From a checkpoint of a small mixture-of-experts model trained on Wikipedia.
Size: 14 layers, width 192, vocabulary 8192, 42.5M parameters.
Below are experts of layer 11 (counted from 0) of a mixture-of-experts language model. Rows are named router (the router's row for the expert), gate (a neuron's input weights, with its number), up (a neuron's input weights, with its number) and show model dimensions 0-47. Each number is 128 + 32 x the weight over its row's rms, rounded and kept within 0 to 255. Numbers have three digits each.
After each expert's rows: a language model's description of what the expert responds to. This comes from a sample of Wikipedia text that the model never trained on.

# expert 26
router:095152147159166099156167187119105144148135079142130133151108146078158092162114173093090124059102108186162150107138142109160112142145075095120086
gate1:171120093124134105069104083159124130129111116115119064136197165180126109167151133131148084174087160106069118166184151160162167149104095152090125
up1:157116152141112077140066072153108122112167178156114124123093175136053165156121091116067102093119146125106135130121097110155164143129132085120118
gate2:100112191142137131093124101131151128129149054075176185119175145100102158082182134049130114127095091163178123069178142118159142106150148096173101
up2:122130126167077088093129162147143087170094138204158077176136076128155101136159103113125191175075100156155106125118174116180058078120125123151077
gate3:121146167130120140119174117136123107162136123105116136109178186142119218134065102134103068105107142150111141089131097085109099124139091112091174
up3:130048147097090122107143157118097142177146093103106082138121101104116132131114065100064093084053164111060120117150092153148087157088101095142154
gate4:079151130054131126088072141079149197123127088126101123140070139127138163185099146133124131115117112125114125169114128164103158146125166098129188
up4:131132140077197107133198152122151126141169135102110124095136154098109141207138103135122156064149172136089074131164169154097120127161114077133152
gate5:140160128153162171118079143072160151135100094162105184180175145173078120103131123124131147113108144133161083128142096098081138136148108148182131
up5:110129153110154163070116100109080069117090053135169138122091123166111155085101126117131178158089095110122120102115122094175094148121118137117171
gate6:091137150139102143128097147078118117152142099163135187098170151140197122120100114054154088097066195214169092115138181068123124143121154135203121
up6:119119106128127136150157109153109157130122132155148194168109112140086121190127135124164065144151105105111135157097118056121119126144113163122139
Periods ending sentences, commas, and clause-linking words like but, where, when, because; also decimal points in table numbers.

# expert 7
router:110109140136098097103176132132103172149117151124123121197109122078166085119089132097184163113102169136111149108125128082142113112169118118115103
gate1:079135121198051134082133115100144127126120146090179118081118162129113087132153169132142118060147126182148134089159183132128168157147106130101176
up1:082162134080128097098154119115111112129131174118139187111118149118134179139108133121136110193134098127098156144135100146142138163107099103155220
gate2:091132094135115118115100140154123217104152142103083144191148191133067190078139156149117147158167147135070128108125140187162058170163103123098124
up2:101153096142135033081167109142102093108121215138093129102120058147110093126111072141141171118139143171119146083166175144113126072129111148137104
gate3:181121142172148116113179123087103140123069113174143162100132199176088081161087122132113099099132110149170148123080196166149073101159142153074129
up3:081254090145124110117144067076110130136160172142110137067137111134139076118164094145158103122161135137118114104093115139122107095118083066185080
gate4:099158113130193130095154098125168108158137154111103163186146189177115104160128111142107168103078147104122114092098109084085163122084127159188135
up4:111147153176118133121144168101124121113177144141138199083135115177121172162128168200149126215134110131083204118036122136116115138179157070173182
gate5:122110099110088103083116105100120126143131137121105148121166091142082137122138121131072100118096112128111101123153119092101130162167115200159187
up5:122104145122108090083146119176169134096147171148138129139156063157085108122170190145126189126143109128163089110131135076152105165160190134114132
gate6:157127167144143136153098129090093116164124107117121110205160134145073160146142135130098131182136159150127129148149119140131138174101096158107161
up6:095100177112101132092151084099186159173130107151156139091132096109138107113157089153118089167182173137103141097150127130112185183083141086151090
Line-initial dashes, table pipes, colons after infobox field labels, and semicolons or commas separating items in lists and tables.

# expert 18
router:100132137171097084163065134106090135159127131173129132155105078109154115086118148081150145112104153127135186123115170178113123131134154162147087
gate1:067154102121111135101105152099057075063105084179166142145151101149105143170142124087124098116130140166104164092101123115180161116138103167092150
up1:159147119122154130072131068125130170102103120111131083130141132129166089098118156120142137087129127142080094129222058157120154110188109076099074
gate2:126127155223120122160068158116037093134157125140127159181129131100146159186135117081102149124104096099085166129154100151125138174086177069126143
up2:124120132176105141126067160166082095112137099143163156156126076156140097181117131120185166146120095107121139154166093094121184114102174093084160
gate3:117112114115094161143111131188056170179108142170187139184160119105138116154121102085105159081201100146144111178132161134136117100173164095102099
up3:119121145098178070126138137150151180063102128125040102093116133080109142171138131126139121159099172172153194098152124079161161148049071187160101
gate4:084168093116084155120108101112124135144110168190167157145124111114141127134127142106175053081111177089139188179133130156154127094129158089096115
up4:086161124120104125101107182125127100156091104124216221132159131087100127156142104128164126093039184143158146091133114152121118138164160107127078
gate5:109090196151130117085100159071117032112098094061121139118129103147094122157115094164154152070131110165146188115147075156076111077123139159167125
up5:117151151125175120204176151128148106130153171125138086101144058119142157161114169196150128177111132051092095203042120114126165128098139136071152
gate6:170111186110116137159098106112113159128076114133127126116202129130161116133098150183135155155136142078135119101137111121133097123162124126163062
up6:172125172154140168138128095179145128152133110159152125131183101133102113178099114125178173089068161083147089103114130113137129124101128106176096
First syllables of proper names in lists and tables, such as Mar, Gar, Ber, Mont, as in Mar-jorie, Gar-rett, Saint.

# expert 30
router:159099096144134079156079174083106176140149162153111140126090126100152171106110166079132163064081123119116149146105098106150100136189072151103109
gate2:211109126096199155076137072146123153129140155141153171161106128091166151140090135155121114116111125139092092142066094095154109109149088092084115
up2:158137092136153093085125108155130098168166139093165143167112097039179073148153112099126167122151125163137071098082149147136111153112155144090153
gate3:096127124162131093111115143127091135175141131077123151148089086081076112115150093139105107107153172113122102078169127145129124082103183147147182
up3:169099096100117138120071091128186138089086063146122143159097111157157114105131121112115194161139093152109155150184127080088132099139055148080088
gate4:137079150152172106125110137164136153087131160127155147120096115099166137193196108148110103104091166082089086067150165157147125178183095091090129
up4:097118165120151146099127156138128119093120044121093136116112085178124144120145150145180126101169115059153087122079169141139165152145108103117117
gate5:130133142136178129145131132137159128102088149057169089147147145167113188068138154147142130168092117144047170136078101138087126092083139111173140
up5:069132135065083142074127124103069144135208109155100136160135132129127182129163084111141124122080143079153166131177178171179133140151146128110158
gate6:164096133166071101165115126114132138133131157099098081117118148102154136101109109100132113022106114104142114166163121124142137158134123137105086
up6:194168170176098167152111142139126099110072126144115132100144185074137145114172140151076126147025108130121171198184089129148164127162111124132110
gate7:092133078132109156173153122093115143098097089080137142117155176194126169163166138147167114147105138106151064131164140145107146113147094124105160
up7:114114150156157078155164158161150147140130176118176101197169116127099143185183157101195119176123134127168138091160053138148058116138131113094141
Pronouns he, she, it and is/was, and directions or units in location text, like south, northwest, km, railway.

# expert 16
router:100135118108154092130145168139098111126150163183120184150114116138136117108149170113195097135134107160098200088148126109113160123144141117124088
gate1:158107194132165132130093150055162126103157114120133105081109113122133053118102084082112162143105151160117163031130121115122106139130110105061101
up1:104116147140115168113150112115139051058142079148115130094147102090149052165170097088078075108146168129143160066131125119113148166139160091099138
gate2:119105146070109118125091195147132115135153086162105132173124124155093070146114149147210076162107211102143136135158096164095136144107149129111112
up2:154116097130186165124176105095060135123152096096083115054133144097128160101131082133129099115118073133115078063115157106146105055158124108106143
gate3:084132137135121110067077113187142112142098120165073139199156109114153123141102105122100157163102118137127127139153178128134119105154173068105125
up3:126107083105131097111150134145140118084175107109137199125074150120146136130106133128131146142091143114164149196125089118109105147046150132124135
gate4:163162163113125162100149118123102168108055142067108203124110180186126097135181106093141161168084103103109182110132125116133120141117069115078115
up4:114116136149155114154137120105138118121145131220087111061115171180096114127163121029171156126135208137119132119108135150129201086093083155118098
gate5:138155092138084113067104106112084075106168126153161152132168146124165164133130153106205147135098156136141119124081157170112112157136173107075155
up5:091143078141109117149128160133151095181087119121163187131138082143136151084179153058122170184111122118079099115139131122148146151107132067101086
gate6:150150113153118151065155118097138200056111176078105140164161115155104053172153128151141143154185110175139141098150133130087145102049149131161102
up6:087157091141173148089125138077143098178085117218161152128126164079152096100130130129137106139118156048068146135126140162111122128148104138124129
Word-initial pieces such as re, Re, dis, pro, Ra, No, starting words or names split into pieces: reconstituted, Recipient, Raquel.

# expert 28
router:161130154144164107197094158089106121125128135142098151122099101098196074104120129118156125134086138162121169056152129080106098147129098121121080
gate2:097116105154215164132101122195120140083121069089135137183142132144128151119136058100082119157112081114092145218154187110101121169065113115093156
up2:117135116125098068236172133138093120149158151152143098161141149203092129148115117124146182074118114144128113114098137107176076153200195123162125
gate3:131119107179136155108090153117081143150117157147202173088191121166145109148133147165147127176173149155128139132105162071107095163178105091156121
up3:107112163142128154160118090105167125109128067118089108171088127100116156118112122133137117046091101131159126082165077171167160079114119173112111
gate4:148112074127147114156140138111075157126163066134118214108113126120110147110143080112111105140082122162128166094141169135084144119119146095135122
up4:174153131139102105141117123165121123183138057110176039116071092146199089132093056163144136133123148114141081126133151151158144161158108127144114
gate5:150151201096118090109127146162144114145071144151144119164188180123112136127078131122126125135123134133100142172090146144122108157083126135134130
up5:173129127143076184139128189146128157143180156134136122079094166103141116175136102170075135108172092111104095066150122156118069131168165120133139
gate6:081082086078120102135125145108100110144097095109109113153080092149112113090183120126220119123147173124145079155136156142134133168082115096142132
up6:181147125157120198114161130132163179122114113125175107170123059139142147132129106177152125067145095076148159135169163126099137091105130171131166
gate7:176155028127167144135130147106085158105084106147156160133167124164104073085123102120137158108136178132114146127154101131053125096135103138155098
up7:141099099155138162144092100140187077145096118146050070201148119093141142112056159081077134143146110159176109105106173150185051094114132106142101
Nationality adjectives, institution names and job titles in biographies: American, British, University, politician, with -ist and -ian endings.

# expert 20
router:126162134132166078184124132095109177129159115150081129136119113144149127118104165106162155099091158121113181118165188117156066146189133133136105
gate1:106098143154113115155121052099102171100128114162182146113195109137128174165126098156139165125077155041159088108105138125079135158146137153143118
up1:158094136156187130134085157123135090106151157164101157161175155126137104159132112139137178136149094139050106157090118092109132131124100197143152
gate2:072140169080096137159109094175147145187139079110129120181119135095156126111146096118166185100131124113112108124177158130103071161107194194171085
up2:104088063125104100070163132172113125094138116113176173091145144160201104193104126146101159117136102129148183140077140129056153117093063187086177
gate3:105101111076099134132141129129058137112111126123135123127142171137129062093125083148120133127108129118125117117133119160148083130099143082172117
up3:075054150145161089106052166147140130118169140150141102072142177118055100156154156126135165097094135134141217084105088133093190160128110117116103
gate4:141157117142094137152140044042170138143166113144120146160121147100139115099077118122131135098111138121121136151070087171088174084131125141157131
up4:124084127084155070112123137082107158198185179120150170114117126126126174151114161114178190141149114182136126173140098126138208181110157158169118
gate5:128162133192120156140139096128159201132127084145105145173073133068117106119122133145150126097152075105101091162172173174129120089111175181126163
up5:051106092122126163065173148099115152158157080097143089163123090136090145124117090148092134196136154094154132109137139081104127100156097071130157
gate6:172093120136130092092133149122104155124097205079126169124179105113140143122077112127157174106092095129139090116144158071058139198103111056146083
up6:140066101142109054164121138101157134108146125115134146096116161140106135095123197079141214132135128189134167120159175119041087186131058082175159
Single capital or lowercase letters and short pieces starting a word split into parts, like F in Fiction, c in culminating, t in truly.

# expert 14
router:109145209089171128155140151098088134134123178155148159168101112102150119121102108115128138085091123159143111089178150145149155178163111153142073
gate2:149099182198161079144170126126123169101151137066082124061112117174159175174106075100127116120112189125169146089147182125112145185146104142075135
up2:134143116157155100117143131107111147105171154048093107139125157171131180191098027105150109095106163134147194097193197159123117146185095130141154
gate3:099080137054120057115073136087151170079153117134146120133089110155146140166120115064132109158147121101157109093128117102141109121119163174136119
up3:096165126122168173129145121103119133158119124075103151150176217118140134120170114092129126103169095108133102123138121159123122125110169064115123
gate4:116098208085181130132092097103091176134145134122117117127157176091142177113180094101166198112146143177116080076120088173164150134196103070095066
up4:148146109082167131124105056168139141136110067049144105114137076153095121156153075113111088153103113105159122111097164169165084160138147153107127
gate5:109138125158145093108106165179140138091124111167181151138104110124108128106185146106131107045149137083099115151131127088174208120091139094131126
up5:160167123142174146115194160114134121180166086112103095165095151144111093119078161100087131141134078096189164150172102178108122112110125175167162
gate6:083152122152155170117123142098113157102154138090105097081114124103118144162137106133082111073122108076069151070119148176119135160126185141162116
up6:135135055111129094149098176117096166126111093124154149136167142122097145109147140154165133125154104091142092158094109094188085129091142130150107
gate7:092098090127219139140111071123103132119153126130167172161123139128096135190135129083185114136091087072119160113147172061111097012136084143137094
up7:141126178092089139107131125122144136167091123175107095144107167106178138115178169174043158138154169158133099127141121137123088212159194102095174
Newlines ending infobox fields, list items, table rows and paragraphs, plus section heading marks like == and field names like Clade.

# expert 31
router:110163147138168113152090165136098164134156121143109159163046065110122082107124146087149134143121166178093154132148200141111087154149109157136078
gate0:144104147178119083122077175139088138046156136099107199181160174102168139174105176116133154132102130164205101096152139086174145120140146175097135
up0:088122000147176102105176107134123108122115168162155108108146114105114131114175107135089138179167119136107081192058146190092161177109142113091142
gate1:103163122093127121154136101106062162109181117101134182112102165156145145125193094146140171084118166120136150084134120176109082093094155130152125
up1:156209075106117095165107111135136138113143102151136120079079143097098149141153130127084159133108158188134138103135126184143129094132070160109174
gate2:107103144151129132161134155110117133072126127196156179131180126127118109160153136090132128082177154140066098152155162184106114129138121145161163
up2:129106117172104099133122082162143141139152089110187197123140122084114135156162140093171125137167115155114103181111158129083125182149178167107180
gate3:115165132105124143085081130174119128106198112117057148159111177108134086087141150110133102144130157150096109128165163084094082141126093136165110
up3:120071102117078120118109108147115124121077103160107125105125084141132149159127080162103118104123171117157134143132074132103168125158200116139150
gate4:109151154165101165124131102157075075133131120113126145156075123162132101139152107123224130099123130139109109140162168097109108123128067101119137
up4:151110081134122074165165151092157163117159110122128122143175145063046139078164170209094123058175131122162099113129094106121130129100185144090157
gate5:075162144125129146127043134153152154189165166114121110138121037071187221115131131179099111236089179174125120130110130144162135095161109095066085
up5:142105098112110075083148144152087097120093157092119169085098115078048103177172131055079138167128120180180159102136078114144098095095101105087106
Words and pipes in sports texts, such as league, cup, team and club names, football, basketball and team in First-team.

# expert 23
router:165158199105181117137117192120129172125124115173086142126145121092142131127118131131100153134093143205127143120114166111109115124158075158125079
gate2:158188169114119185140209116098129097095103134098119129134099124113114148148078156130120089113145138115162135085174199143167114151168145120146089
up2:151140158134125131139152173074095119074119121147111219109086163121155154096104099136065109083181130153126111151107130115132157137200170143145157
gate3:135129139168129122129142131118106191116137199077093155147163126121137175126086094114125163117142175121122095160110172128134082128127152116128100
up3:232151175145116200128139150106152126153110138100123156188191114135132106154067124113086166091054163178143164128084128088094183156159133141076120
gate4:100090126108152138111141113109082113162095110098107136114127139118109163099120164172027157110096097118160143099099128139115102148098115142095120
up4:118131146087107143123160106138160137157085142168169180119130122108132157109174094163069129107131176099125109127187059132073113188091195128093182
gate5:178112137124121093091115119151059137149154144167056149080150176164091116157143120169115142117136137155120100167119134127209075136172150099136149
up5:093111132062148188190160125119107126149122137129145155150164065122121097108085104088095093152158136142173110156081064126124122131162123125158134
gate6:178147254061103171086123150088109187182111114096127148124117177086137137143163107155129136147126103202112187174172150165183083101115193107166119
up6:124127158173114112123187115157094169144122148101127120183139161102121170132122086155195100155143141156124161096136112135224122124112100137087092
gate7:102094193116158114099108104184112129133166074076126125171166110136086110135125113133070167082110145137080078136090108108146102118177142179105105
up7:106136083129171075070160166240078172109136103115105116110137167168106089074124166149119136161143131128139100106095156146103136168151194147111112
Labels and word endings in infobox or header fields before a colon, such as Leader, First issue, Residence, Location, Personal information.

# expert 13
router:162183173151147093170077184091123168131102147146106134189073136130153100119129142106204142102122136177175169115111130084116124118179116148099119
gate1:152058128110147109118122086169129132059146114116142128135166151184076133107131081116101155132172161138082085162096074145145141128139165113145045
up1:120202134153069144148138116083109113133115099126160137129123152120181140146094130165228163131087156105094180131118153110141077180111112109119139
gate2:076135142167089088118155106126138095151159175105178179136117159133100185141146141115172119207105118139128136158125168125137152102084182080150204
up2:097153119160119167127150137119107114087168105084121162124103118094158120164122147122147139160111189170088172130095112135163190121024087136110131
gate3:142099189123197134167073092159132173119125118184103177082109106084090121184117114152137127140137115142102124109163065087139115161122135135186137
up3:111135186123132101155080101130175213116116131154154142144142151167100069157085035130146133141132155157154159120097153077164100149146135131138113
gate4:158103101178096148104186142135111096118121146142110134127190148087088171124104168093111176121114165129114103134185136126096165160097113104098132
up4:199179117135176162129105150165137065107142164137119137172176141122090151057062174084131131109157150143134099116180167128085153162102150132067158
gate5:124155150138179131199084102145135094155173094120110116195133134138171144111161070038148102132169168109093142062106119123119134122077102192167168
up5:153174131190188110103106098131119091155126084129142128166187119076062143097097039112068145088102092157115159134136192129081117130124137128169106
gate6:094122122132160151114168109060173168054084146098143105071097158077078167122141119131175128151116122097118189168084074154096139117115124102143159
up6:124198078130106154136082121181132098121091161136075126155108125169154090093063147133144092138149171123100173117078146159136157134128200142167140
Prepositions that link a clause to a following noun phrase in running prose, often before the or a date: in, of, on, into, during.

# expert 19
router:102181106186179103141079133124093190152152185162122131113121106126164107122127134056156154092071132131134176096189130104098124150174104161090127
gate1:208145145152109164137070191152132085108139082132086140100142155157165213132102151074123147160133125148134110125156124144124100121144100120108127
up1:128115178104125072093158141155139098134070116113125186091121142128141118074164076140165100103126101137162165124109101154126152117178055164101131
gate2:117101080107114188119102167076100104094119131173151118191118153120135169076097122138109119146095037178151161170087134139122167121097157130096120
up2:112136153187106080171132128099161137149085116150133133161071091147099101101120139173126164170115167136090107137116132107177152091090163128144153
gate3:082107132175103141097125139144118176233123143184173156083158125139163125118164135167152191110156097135131153132144114108180156062187088146127091
up3:181053140179079133124154138126129068104142109160181106128102167053149179148118095082144096096164149136138106181141124113113147147121126094177085
gate4:122164125127121144129110121106139177123137119170155139137100135148148101155114141187100090145095132190102121094163106155072137158099148127188082
up4:084126163099055131091127212155127150122118114079081159079050067144082146090130093142135116138131125130154105108117177071117081108128139127137177
gate5:129184111155157131093143153145130135137155138118142168088111142172127171105132091173145153124109156103136159113130149076105102104127129120101127
up5:132081130114100107168143139087122193146166106088155117131105100080190149145141093167152136139143109176140140133110138149165104165162111120172133
gate6:165187157157103094148137105118108135143115119160075151120120093147125123128168135091124111107129099118025075060118113093062090157145161121122120
up6:106137158146096118140097140129102118178104126115133120220114123167136107151095129095171100116148142116081154124146116122157076119176138150165151
First piece of a word split into pieces, often capitalized, plus heading == marks: Co, Ma, Po, bo- in bootleg, O- in Odd.

# expert 0
router:104169191178167079164152192081087153173099141164105149168109081089160127109105163096169135117088122095131159110182171144111131145142082113112086
gate1:144093131148114139138142119143109123089101084130225186106124113174110127138160130130131116114109143130124112070155088118128106149134161104153199
up1:115185069084137096130144127132148103152145116115060095207141182132151127107087112133145151140098116185110140126090091136126095111145115119121097
gate2:135158150123093165165105098107105133117116148120083156129190089120172090113146071119184115148097127143117122170121167120104136164125102108102175
up2:167156172146060125130113105121170107160126143118106173077181122144145134093194091115178120109080130143119133121142180135121133179109107088112192
gate3:103125140117169133119121112131092149102204118134182108125142086134170109143118129170142189164124145182142140115148130143164138119136186173175181
up3:130101094102078140131227159117159119116074143115164160110090067119085087106145086116120178090126136087143126107121100087083197085135124162136113
gate4:106224148167121144082091087128142173151149141106130075144159103172164095134152095106081140139143102141145128091153146154067152074160083113109117
up4:100135122096148091110108113184158106173163091120073143140197108137152172145203140139148134123152152162079132096165185128159103108076109154163155
gate5:116157163079124137111150113171124095135080126124157123145158135092137013133108124132053177146054072127156142108096119115105126116098071099180104
up5:136153177140115185093132154111200125082204133113089145116113118108157116156174070161168133166164076176141125149179134156083069087173098080154144
gate6:133125205103183148168147073114134123092198150143146112054175118115184130191091149084080109099149092149101153160157106098114150087118152126138086
up6:116182112170138131072109123148146144154127134146152115153092159119107096096166117153158138135134197100145131120110136161129152132117142101125139
Bare space tokens, mostly between table cells after pipes, commas or semicolons, before numbers like dates, times and scores.

# expert 22
router:127139195109128125161113186090113116116182157164098147128119075134119077143099154123173101063131154118141214145105103096123089141148113150102111
gate1:146140193165148193109109157125148118130156143112132090192117082167127099135065194156166137118178128122153208148187147166153101128108139132142100
up1:130133120045141133111105156135117161152044131140150104107193170089148122117149129127130200119099152114067154077192108083179127166090095115113096
gate2:172164206131098174135129158156199130103173129140091102131112123216155147144095179138126138126092074168096166161089130186103101093162149150145118
up2:147122131102134127107119124115116170163108188148115218127127124090120150131087136155120081157146162149175129081118145146110182122154072116183133
gate3:127158136123177128097115151080083113126130140133095180088082142074129070179098122166185140101142107178081073122175109089124171160175125162114116
up3:157114114174075100142177098188114115153129134095197163122085114141145126114144152147077135108152115181104114086079133120142167127079140143080155
gate4:114136204088151109161114155156161138121116135119118142166151088080136103158186140101142085106071095082099210124170157095132183129143145104139160
up4:117093134087203153108111178142188137124139120114111171144082105121130094092108126086123119106115131089146124142097084153154177172161040154155188
gate5:119154125091103074134149158099152110181099101089126102174104135154108113123109104087137082158164143197139126057113139061154186153096129093084171
up5:225152171079172128112109145065104129140072145146114110181158140128149146148113134132058126118148128175075136136125151082126071142110116097117165
gate6:112073178148151146056195124149123152138147121089150086104159149133138173091128102137102115093124134121171143164166120197104156175191105091152129
up6:186153133143115163086106150163097129123107141202075109137112077173137121111132151160150136125152145110162183091116118185156102160135137138160120
Everyday verbs, auxiliaries and quantity words in prose and quoted song or film titles: Go, Got, do, came, more, should.

# expert 12
router:136142138146173079169156123111073182141104134091113140148097158094169086123112167161127156130105123126128146135157142084141127144167139162152145
gate1:103177129111132109157162143123154098126114096059162162153154160172198139147090069143145139063123121078114090167114060103125126154151113149132082
up1:160102131074182111117153127143131108070112084146118158195131090105124109142166158167081121128110148094107092136103165162131150114103073118142113
gate2:152102149128187142084083098094221122117106128129157192156178114133133085084145147115139125107097143144133179194113129087082168155122173146108093
up2:119137128153147118137099179141111093157212130107150153105091129104120098135130098107124117165126127125139129093097115139158104123136091095140151
gate3:081119158154078098125138088155090134113136103125160163098112133147088084098168094142141094070124084047107071133128132095176178154091146087044131
up3:206134112147071108188120147171136110107120116107121125102116149197149132082104116177146136167146092131082141097124154123076150185120165114081166
gate4:114108192134179117173145117178041132139134130067141133159144101109085121094139105118112120125087131083129085137090144153147173171156109145123151
up4:148115071101118111096061158084136146164164061187091151101145184119155144112106136157142118146138106158069204177144094052137136116154105148089132
gate5:127129129142139107131117095133118154122142128114140160134099138129161101114173095185121134168151169072156115114140188130158060144182118156142116
up5:150181145178145128117128123091179154087120113101114095114180147183122130130113144127174180156129164171115161144146085141128157075086123112083095
gate6:065136107159152130175079153096153141104137116126131125154041198181102113119132101123109111076189139125085108097148127092128159168161168089073111
up6:138158177164124100098131115107225146131092160091115077116119028145175109214148095087129142169124144131125165157109135141122099100069093137140114
Inner word fragments such as mp, p, ent, est after capitals, in names and technical terms like Po-mp-idou, C-mp/att, G-est-ational.

# expert 21
router:112160154161134124206130163092126168169115188154097115134101086069147109106150142133131123101093180167150165091173136139088085142161091140118121
gate1:119125234172153167142233108120121151105138167095079183165179143150149100169095087176128082133132145122143111085117140162164087156169160153153124
up1:067142084071126142104147160171127129136136076136179149105064116159174072110115096097115116118164165080112143101105144109071104120136148089124145
gate2:164187142154086166179105140151193145151115113090109095061089130065129169112141134160170115172125160150103108088111092121084116157193053122080166
up2:123081094157154165167123147219151132135113123177142074118126061143162137163109157138065170148168122156084114173173115121194091151104125118149105
gate3:120131247137183095111111160151115134095111141149125060138127092075119191158179102156128092124092110132108122128118138091185104114220091165085095
up3:136195143056148114110117073151203149111157154151163155178152131151155174140159135094120174144104093149169190144157119178186101083101177118102044
gate4:107130137116094182161128126187139144214120094127134081187148116129058123133129057150097138110143112139089064158203100121109149205113096095155131
up4:189123114122102102123097129166191137166126122079130110153126123129138142136151106114078151132092067096150136106156102132134110151139100095128098
gate5:096199139124126147183148125140152127134142155104113158105090107145135112119113103119189080099121160134091137101118124068100163166144155105098120
up5:146159130114075130163149168105168122136085164095123073109094127159128118168187150108146113168113054132151162117162157104114197052110135149099109
gate6:137121130138114147153099123173118134094087117126141075183143140086166186152116132122124077136146182103158116146124100131177182101127118076128102
up6:128107190119081099117084071136140132173177120138091156159106124146159108127136155168142157112101111095157127151140082122195103115100099136059179
Apostrophes for possessive 's after names (Taft's, Europe's), plus digits in years and possessive determiners like his, their, own.

# expert 25
router:117158103127094121214096164084162150182142174175106149120088118101157091059104197112140160087089110128119178102098127086139098167141169166048109
gate1:155096132095124113082107155120076110082149129177116142097085178097098123119089200151167136197127133151119137098091061147086141183077150114121141
up1:131157134067099132169067101124139102179085181169170134106115142154128110171111091176166134101147114109114154103136153135176186130134136124132112
gate2:136127116123166102132150140125176150168129129161187156097136207098141158136120136177075112175175175128109118176082122120075153136082114169141131
up2:084070165163123108118192157098099117132109042163091112139110079145120043131144144134144127139121127105163082093105099059165140116090091106110119
gate3:082122090150186136135128139095136104117182174134086092137117096111115128192121149144150136126097115095131141203162171137114106152151162147134121
up3:080184115115096111064173136125115131129080136067140126062132123179163077137168127119080129139164130150056136143138130129135142149123079083143146
gate4:155102123124083139111149147078144086168141080136158206116045132130123116133100141205118108128162090148126119162128098085165139086116151153099150
up4:113156144197140141099078091176113116116128111129097128168100131092120127192146076130120136127087131146121145137174131142097124127102098169108126
gate5:153056105146146121156114114095125107092123102145195148145117136139088179143151233136176117114093106110110155119154173179139098088152161107152103
up5:114168119161109111087124150105113142177091095138105122139061179111134087134128142135126122101114130124124160122138136134125064163154148107129195
gate6:113180109142076184134179153098161141097173157131067157170188165137196076083111129119128160141067136143190124167163151154176128165110149173085120
up6:122115154165111141134167107218142184137138102094156098127106091145161114145164199155143084132112117154153161192142127131161074068098093098082123
Prefixes and inner pieces of long Latinate words, such as con, ex, un, trans, plus LaTeX backslashes and symbols in math passages.

# expert 24
router:126155150173135105173111156077078178194140176153085151175142105095210107108109172135180158124081155134085134127141151100137119132167090157080129
gate2:177188136102085176130108132127140130075093176142075103145107152110086096108148116124131058080117140171090121139118093092173162137096082115070115
up2:071126107118164107080130113202084111134114157123131168150140118121101112121152082114101112140103165078072161138104107097180130122131143140126106
gate3:139132164089109092131159157112117066115199112108131146100191147147125133091127141138126078173108168098048103202111135077118084078092118141084134
up3:091111130188125148111101138101180152054175104163111159162109142114121106194170179097104102083119060088102122066145133110093229142125167174226071
gate4:136122153133094094126087121127118086115136137139162123133093117175120107087145167092106162128105143211076129174137184136158152160107134169017088
up4:150152095154148158103185125154149136159137176143085151078128137099180153135122097140121086149151118125116131074085094070122129064097140112146113
gate5:131077088139107132109093117116150128114121119215035157131118148088195102105116057141075131123109117158099141135072179069074122060161163078152141
up5:143151148189122118129093119088105092139163145079167121138141091140084151155130101141148108077171101072136131149182102143101149169102188146143105
gate6:107134132170120081160074115102122127105166140131094116118116121044132075124151177166094118089091129156140157089076141054159177124111093174182118
up6:067140142173143077113057155121146117151153114145138180154119125062106126157120156139131144133068085125119119130083127089083133179152186138125112
gate7:151180092104101114216080155129183142121100124091179131090160133120130167143136159143123164158136160139201092124109063136158091152157087120062174
up7:136159093109142169186096176143157178153096082116122110139108142107157086167112122098118150078151086120122157142177109072197106092077096109128102
Opening parentheses and quotes, line breaks, dashes and initial capital letters starting a new segment, as in (1941–, S. A. Chandra.

# expert 6
router:153145128152157085098149109095128118144155134141140185203073118107137130078139134092154141091085145117144146101171164144127091161162114171082071
gate2:117117181225165128057148088112083062106191085169149172162114078160119102115125119074147127106132149116171167169184129152080103148124114096105061
up2:120119173086104106153147112095157158090148136140144164092146127076155111113090135055083116079120069119114112070049119117154068122116137187170162
gate3:123193168164128168149121070095148111140176120138136126120147129072140166091146109082155155069124160136123120159130154201116086182143129143170081
up3:093079163091118159057159131150117135145139070113103122084114036122139193181144165150163123079177145120116130176104116133164150129154078159128075
gate4:093122082166141126130125131139116080069117089027063128117192129101126208118084181085146101145131127139140136078116107098151138120180113080140135
up4:131097128072159155133162127114115164099088120143119105110149106171164128140158103115083108131096150122119149130097141115118127100103133185138116
gate5:185105141168129152091174118132151092123110098140089068175067112117104151142112130123118124196096150099144202116166127127121126129083126152130136
up5:110134100107126111166148073124114152165103083155102162106140113175078153099066182176113146110161098097179132102064088099090138090114122132118113
gate6:166113161081174092107135170196084121132118102152089141169145101129153085109140121106129097112179103134127128155245121106138099105120169185128139
up6:158124091117097087105255082136159142136173126093161173175099117102134152172057130169167151124104157121146101111135107163072130212082126167158099
gate7:178147103191158134124143106148135114114114123112124114140100103107129096062103094129077130078106163126108138099156133145105138145112116047122078
up7:061116128167147117114119108106163098141138107091083152073093160114079133162174125167113115165082107108129139114071139145113153144084109123105202
Auxiliary and linking verbs such as was, were, been, has, had, plus adverbs like often, still, and mid-word pieces (bri-ber-y).